python train.py --n_layer=9 --d_model=640 --n_experts=80 --experts_per_token=4 --d_expert=112 --d_shared_expert=0 --activation="swiglu" --moe_layers=[1, 3, 5, 7] --router_score="softmax" --normalize_top_k=false --routed_scale=4.47 --balance_loss=0.00332 --balance_bias=false --init_std_router=0.0138 --lr_router=0.000346 --n_head=10 --n_kv_head=1 --head_dim=64 --vocab_size=32000 --norm="rmsnorm" --norm_place="pre" --norm_eps=1e-05 --positions="rope" --rope_base=10000.0 --rope_fraction=1.0 --qk_norm=true --attn_scale=0.125 --tie_embeddings=false --parallel_block=false --init="normal" --init_std_qkv=0.0269 --init_std_o=0.0 --init_std_up=0.0269 --init_std_down=0.0 --optimizer="muon_variant" --lr=0.00235 --lr_mult_qkv=0.4 --lr_mult_o=0.923 --lr_mult_down=2.0 --beta1=0.95 --lr_head=0.00603 --grad_clip=1.0 --warmup_steps=50 --schedule="wsd" --decay_fraction=0.705 --decay_shape="pow" --final_lr_fraction=0.05 --batch_tokens=131072 --seq_len=1024 --doc_mask=true --train_tokens=607600000 --steps=4636 --dataset="wikipedia_en"
Below are experts of layer 3 (counted from 0) of a mixture-of-experts language model. Rows are named router (the router's row for the expert), gate (a neuron's input weights, with its number), up (a neuron's input weights, with its number), down (a neuron's output weights, with its number) and show model dimensions 576-607. Each number is 500 + 50 x the weight over its row's rms, rounded and kept within 0 to 999. Numbers have three digits each.
Before each expert's rows: a language model's description of what the expert responds to. This comes from a sample of Wikipedia text that the model never trained on.

# expert 54
Team names and scores
router:510544558573442552525480502451438510515604483438520398546535489550483454586492585536385535501469
gate0:508539529561554470580527473404452459486571533439464517450467521551502509569545510423482544396460
up0:546471502407497482538477519504557507523401542474542432497478450564563459512443494556557474494537
down0:523480431434522431487502501585498535488561453434553511564501494498544473567505491462567578532511
gate1:589427570481497542442453541536538481516516504606496567521455509491460509577487548520422544402461
up1:540587509448473485520604514502516562505490550608529537455554442555492518515603471428553499535561
down1:469509523443447489461552492484442497513440545422591530512564492435473509470391503470490495499483
gate2:481501511538516516472608563433429438552579459489500569398599529520491427436426512564461532533460
up2:463512558532534426481525443547619458460579477588475497581551525425517469544493527539467542570569
down2:469507514632451519475562592437632509511481514488483525487347555486454523527551475440489547533495
gate3:415462456530511547472489576590527489490624470401436475493524514477491546472528464541512495468429
up3:529504473525518428503524404460612434563477557473490550534529574570568454463475456457562541418493
down3:393516527492516508405492481602501520462591463424426526462444502487529544502544425577559517594478
gate4:451439413602544492520491506420453525550534524459536498550540456550569537427498622505404527475482
up4:444532456487462535530524522465480474533504519469593478491513471477527536451492628581422465506573
down4:521560463525549518513490511465551514477588510462491468490583520556500548539460613391487473466558
gate5:502563471482519422470544621420447440484489496475471470508452473515492523487499604555458481506445
up5:601465500442440501508574576579523462444489481547512577545524490441421541519488514567478547475481
down5:527445385502520501546484538553537539553512467476447535506504557486588599478483504463580428454514
gate6:529451477619562470502487615532400536463531490487426383473515451450537493482600555492395575500548
up6:501428496567590455443474554546482537378536499485475448385554490503603465523573550510373508450538
down6:399569484416451468474473468493513492581485484502600465417497545542537409486509589576451552433570
gate7:447528554570478465529507501468535539539475390438446518514437527529569461401507494428547552504466
up7:482540477436493591478468453520488469449452598478525425515496507455441537529494531588532386576503
down7:442467474533517506562462605479451489502446549399560516509438509481537515553529476518413539412524
gate8:612505531527500538532492502550536499513514534513528426553490478531491390460528531431487585487499
up8:544570490454538493481506556471446547452596527416490515538516441503512454471493504549518458476511
down8:582543529546545525522473459507437505401433445565369440633548509496518486504422473563545529515481
gate9:467379490610531474523481499634444459541485464518575574450432519431559479484411476547523463488478
up9:526499496595549431514448529602494479484471437427557460460549470520556459488463513601567524494484
down9:495443568454449485482500529503575528463436556440603511454524470538569481464412463558571488528445
gate10:461519463376556496492498527524561420458544505540590534492496505576549457546511546499424638430498
up10:461523499511537512566420548458529594567514460539490421411481455482446566392499605478512435591588
down10:546442492541592524488444492557536563520498377557517450463511507444612563546469396446438539476411
gate11:482502469463380510503523509543468498479480438455472412527437558558493559438521483494447500531532
up11:460562409479615452490461481464503529507475553603568477497405469504486485473448481495502461451527
down11:519475521526498501495530428578521562457458424504521407511543387517540509517495497566521529497502
gate12:543458384532553464568545514503438519431510489499463493590543480448515510575403464552451432520497
up12:438457476462591465508594467479455488526514507470470513543568486460583457449554463443403483495496
down12:553560524517456501525526465536519610470507547532499514403527493503524516505475529543509488521509
gate13:554553586486541542537502517537523533534537473490582517562556546489512495546395502515482454437464
up13:615438568396536554504470505493565499499556471487482504480576551490478442520484464551543459510452
down13:536523545504405583486527462527417454540528501547447475431541497529556455482590480521565418518557
gate14:452476528584499541428490443533427554529481426646529444545525568534551574582513476482449471473540
up14:606488466428441536459541477429525481448542468567513511519596466435497547530572589519473490401409
down14:527541537445477537450530535475558574524583481582487415487522445495492577474598538481497483532472
gate15:513470396446493515438583530511450483529498529532472564474520569502542460487510553495378520602549
up15:508485378476454551475549437539545487607413515558520506488602545478509482514447489519525524540488
down15:573502480451489595448559511458548408531541496472573470512522505480562452532494551467498503555433
gate16:553516453471503501564528443468493358529523540507493509417514434389542493486415542496504535372524
up16:435567450497488559470445548404485496477425574521465480566568441478388587470576543504489461579408
down16:553431521503523390497476562493513562461589536419418500491508570604506527541559521561470517514522
gate17:420555534563500495550486418419506553519551579445497493433579472568530517498510511473516493465412
up17:505551540522482542535531477545498499520511571486464510490567401588482474453496451534540518437428
down17:530475459492486554536506519517497547502538473507476503435537435468570461524567529589559534535454
gate18:528445522476527479414575510615443624582556510526528514447522450412533553611556527475450480539442
up18:447559523481548442541468550377508434512544507549488460551470518453495482558377468427575503492586
down18:448490480472608487513508518474422517505508538507489479492514567457558560499525567479435550550606
gate19:461494518505539487477538501401610461525495478445515500477563470433554484483453522568475530513444
up19:514572442492444514404527484559428476460444563609527438519357549544533443479540518481529542538632
down19:454445430479548462447530482535509486550465524476533558513459593406418492448443388531449425584528
gate20:488457544502421600431526580479504456490422549478521556423518502518537517464417512423527500460491
up20:647474501420418527545496556444448583552573566488523543478354477474507484478442440498464620512551
down20:618561509520545530487467453483457578463575434539471422470497433554569564461502579405572636366431
gate21:483514465529463463433464464474481485429567499534558544469462556597600478502519572486482463620499
up21:468514550397569498563471496529520456486564487530482568561420417458351531523494491490516547485527
down21:499514527543528511413413498530505568506542487498546568541544537476464533527481541549561468426383
gate22:489481472558400425495427548545566601454531501523515446548469550579466527509491481440546473569534
up22:454530594476441471410423520527472583528433548442466530512569515488559590482442454477566490495601
down22:539556480542468537554494465472500526492530535447508449571443532540547592516550450541578507457556
gate23:441454508562444435502489462509510479491541511483515498466500494467488475520522476538510437562459
up23:579559509480545619445544464459467444377403599513521568487518541558566503446479547469510477519474
down23:449537495523500472532542499471503499574537465533542552436536625452505517558530585514535487472515
gate24:450495518501492430545545508478470423467494574481451458414427592508524391575556471533514501562614
up24:386446550507553420534583418509456423429520481504450483455455597509541380422499516532464401550484
down24:489559561445532486402543489684417576496500480496406492571411632468460490537497524440533485477447
gate25:463542531499551485549504530452525517514491504507539454498475492539456464552568490564478497555556
up25:524483446498504485468509485449543428510460583520482440434543468508565485484447450532518591560589
down25:492554504510614485475520432543466562472564529473474542496539493442498496528439409538503471559414
gate26:532498544546561388475548555518433529478467437438478501486548552552519567545472503527403494485458
up26:484449466489380618482471511595482489560513473549470549529465462437444522433491431455639503480487
down26:586575475469480544453488396403432478482534519467519488555565487521435500511405475479397415539508
gate27:516517472596500418495538481640408505537464499434554460427478486510485503509430483559434461506456
up27:486467486452496461339417538476387562454493533446545498416419473474464492559447416532498506513538
down27:403499494438509461559465545474473504468451499432501516583438477522561448624435517541521483404492
gate28:493473507596401504542546501485452537539451491504587468455497534556439497490421497519408504521473
up28:489462470431444497487458491493492527404405509485586521427491510534560490485551340541502497498535
down28:422481540498473498474524427478536477537474523508388475475521560436567523516575496629556439586492
gate29:484504584536474513500507530545568487536432469405431496499511439518520477474474529477425517477415
up29:460420417577529512524374387418465492538606499519484413461488458510560624471561456471554489473461
down29:600519475462515556483570505502578432468551544571551525492456459452561522460533470560394481498504
gate30:498445559553458513415506469466545518531511552580547509451477529644524425523426464448496473471524
up30:535553480436506510487546571528482425553482463439483449519563440412470607499514508531482505578455
down30:497462496530509531479539477438576548497505579501491486520399584542418527432479522392496452469507
gate31:519538497557534443524508572495440473498553545530512500544555472557516425508468577459553509478398
up31:468542476491575550455560582525462486451478573444483456565516425590530382501484583541506520532469
down31:552489519496451516434528537508545468521497431457541510470439466483403457481548514544465412494498
gate32:468545539400658368448484545528477544494469451508577472556497503501475519496448583538589490453515
up32:538405500522405623501534525459483426513552456432426580506584547438493495504572416435443551533514
down32:536439517445667474442584492495535500509478498418571480468551549548558486551468409530535395512525
gate33:541531531467450597515501463540468425592472529499459497452527593494562506502457529535516446549476
up33:430469468526570465475594501458509464414491496512543573489531476452430535402545505455499563520437
down33:499488447530570512575436515463441472515504550502517519436624551403539426424538558440467472477484
gate34:597498530521412548594462453498552488528521478531519469532465568531344558497397524546445430477499
up34:533479533538405529578425556520561464502606539469488463504497570508483479506483552540437468419521
down34:526390481528548454505508548474485494541511514503457534511486548522432537576466440499528506439582
gate35:575592455519579561418442507411518391464491533542543429454427489469401505474549476507491465640510
up35:560579527455509549433435497444425490465521403589493483385461606545464552529584519535490483634499
down35:480545421497510443493508543523470379456441596437447486516541517484496466521526465539509382568547
gate36:540544576556599489530498504516524541437579525475478510455498486624537527523429543500486524416488
up36:415521516563483482463483445500473567485485546507609549530494643493536489545528506475460542414426
down36:554314446487377517573470538444424522429478443526453474489566465482470550546506494476497476561451
gate37:524600409511509518523652489601393468502566510490532507469539544513457526393536437378509435447454
up37:578421424440562475504551451539467528437488531521542491478517537440527573476503490394545538508418
down37:522423498510511468482503461515563510518548378490549413550427546397444497624497440383600579340444
gate38:459478659555516454503476501622555527496538424542472509499494541524515533497407559531477416475469
up38:486390642415530633444505483631482503504539462513493491527526484475498540535454514536579468433492
down38:466508445547520511533409503441463466451515434493482533519525479457404477518578461570464534543415
gate39:578452505445441469499417453515504549498558529493550520498430529558497375448515451587571509486415
up39:500507593403477556497438453623535505486589568526555521531429549522483540515544495497566490573488
down39:513440531497522484544497480461526529489437526508445472491433572581538508444427485520512513596469
gate40:552485526514499509506453513506475425513481517512496538472443513621520535471447521464559537496544
up40:481502416472527510546498519483513533529463516479505476537527509378516453525581462467553538474543
down40:463539483445424521530510562537585499458418572464497494499515559523486438412458528471554484469568
gate41:594474538548528519463542478485612489550467538415516423472513414483600418496518534446501542515560
up41:391533393509484448500450475520445490461493476508447612556462527463460441494498457560513484525431
down41:502546448522535464505504451477502514466472443501482504467445555565528549448572477518479466359484
gate42:505562433476553456517393441603466574522539558454524496471598469589506513488471468510568563542438
up42:465526466489414505565477522576457535475465537529487437529550463534526503507512537544566561443427
down42:547524473498539501477471463564447513498462489518444537510406454534393414562456489542501508488496
gate43:510431539511605535532529514558426460496519570478540470451553363537533494500504520495473435436471
up43:459499482507403543508503530531468465545688470494502566536460515562529475531495501410484419510493
down43:383431528587479437419432422573519505510583421544464571489479571547514556488528527512445470448538
gate44:514526418470406619536503562519513477532518508540556468464470565496497454539497522467522512458539
up44:515479461656510460470493428502459462482422560386453455501473414491454511489493495409430529467373
down44:549480572503368391417501459575470514513609455446507538507435529586474476472459524578577397590528
gate45:421473419492500529503491526502496449456477518394530554534443496525476474583506497535413617539477
up45:530544526482553485511496496502535542570455406603482493471626498497553493451510577455500371493533
down45:524434517519492569474529372445435486405516565544373473515447584433477517513539447539477477522543
gate46:541482573534587497581469573479465515610456463489480463456478576537484532472476449621479587464532
up46:553499408532556497598471575516425598562514496521499445467531539598502520447498468564448541510568
down46:463499448529498535491550509392461583497541523558549509514532525502474499519455467527495509582500
gate47:535524449484502564529456484482460530499527445510441544560553555500455540457449485516473427547553
up47:445513520492431534496535562549493537410558597503488565482433490520523609431477567541482458441542
down47:558506510460458518506475584571505543433428434568458513469557504496525552430507428488355530502465
gate48:529535538583466468533550524555504562504594516541495585490470421597476497522576477467488440488463
up48:549426428532526489406519508452556528515480456441553513503466533518517434484657463514488554526523
down48:462461594506520486507422435485371587397500469489495502564592432519462505467478548545560490483594
gate49:533472437474610511434518498484575498489515576462496486593556461666377516405484487519496453474458
up49:496465493501528488459486530520601565463540534461558456561500492653370582397450521456450437409491
down49:429519517507532438426470429541517418480562479417588415483561425449415426561484503537561557538424
gate50:542548449585556436519537464466488543513679551564491434448539486496496502478521501468487496391418
up50:421582486477480442459552571501565469528516546553581441525512486530543510488601577469550496400501
down50:475463577438575406395493480465457419480491448528432475557564463400468369516485557492449615538545
gate51:605449463504553505527525550502526550613457527431549456496531557491487534416450511521449564483411
up51:544572564435479485452701472465437514503527530379484567492538409430514476511542566532509533491562
down51:456510495461386453549487575501482507507587456466495516526546453497588510512548506504557486456575
gate52:405530461563563492512445547382405464509551533534454514500573610538437458543469476451504451477575
up52:401497520544534485461483552477454398378510483435531481528530480509509463569447499494556461429556
down52:428389490494502541610512504531460496486499516485495573442586514441529495462460493488601541492564
gate53:540555497566596527476450482495586571554534514512491521572443416576486599421476535418514471454498
up53:558471462460423510469598413544471580458434446504503489521457528512452548503509452501491584499478
down53:470558467582510488462575602467531447475513514570512536522486532446407537578521530556540564480468
gate54:495425500510532490523548450543560453550461425402515545464557484475432472487492542445417523525417
up54:501489459402526475513548520561439491458432507548496549420547518500498510538447421531558509442518
down54:536472424459358544523524524499517458507440551476528496457543500564447389442467450556430487551476
gate55:528521505472438498564532489498515578465601534373541503546466425509568441458480483454506554441531
up55:511493483560452450510478480498529418621528573414470507443509510471496441590486506514499552448501
down55:476535514506472468498499473541446488513479457484562510473554487420565445537458624445465471480517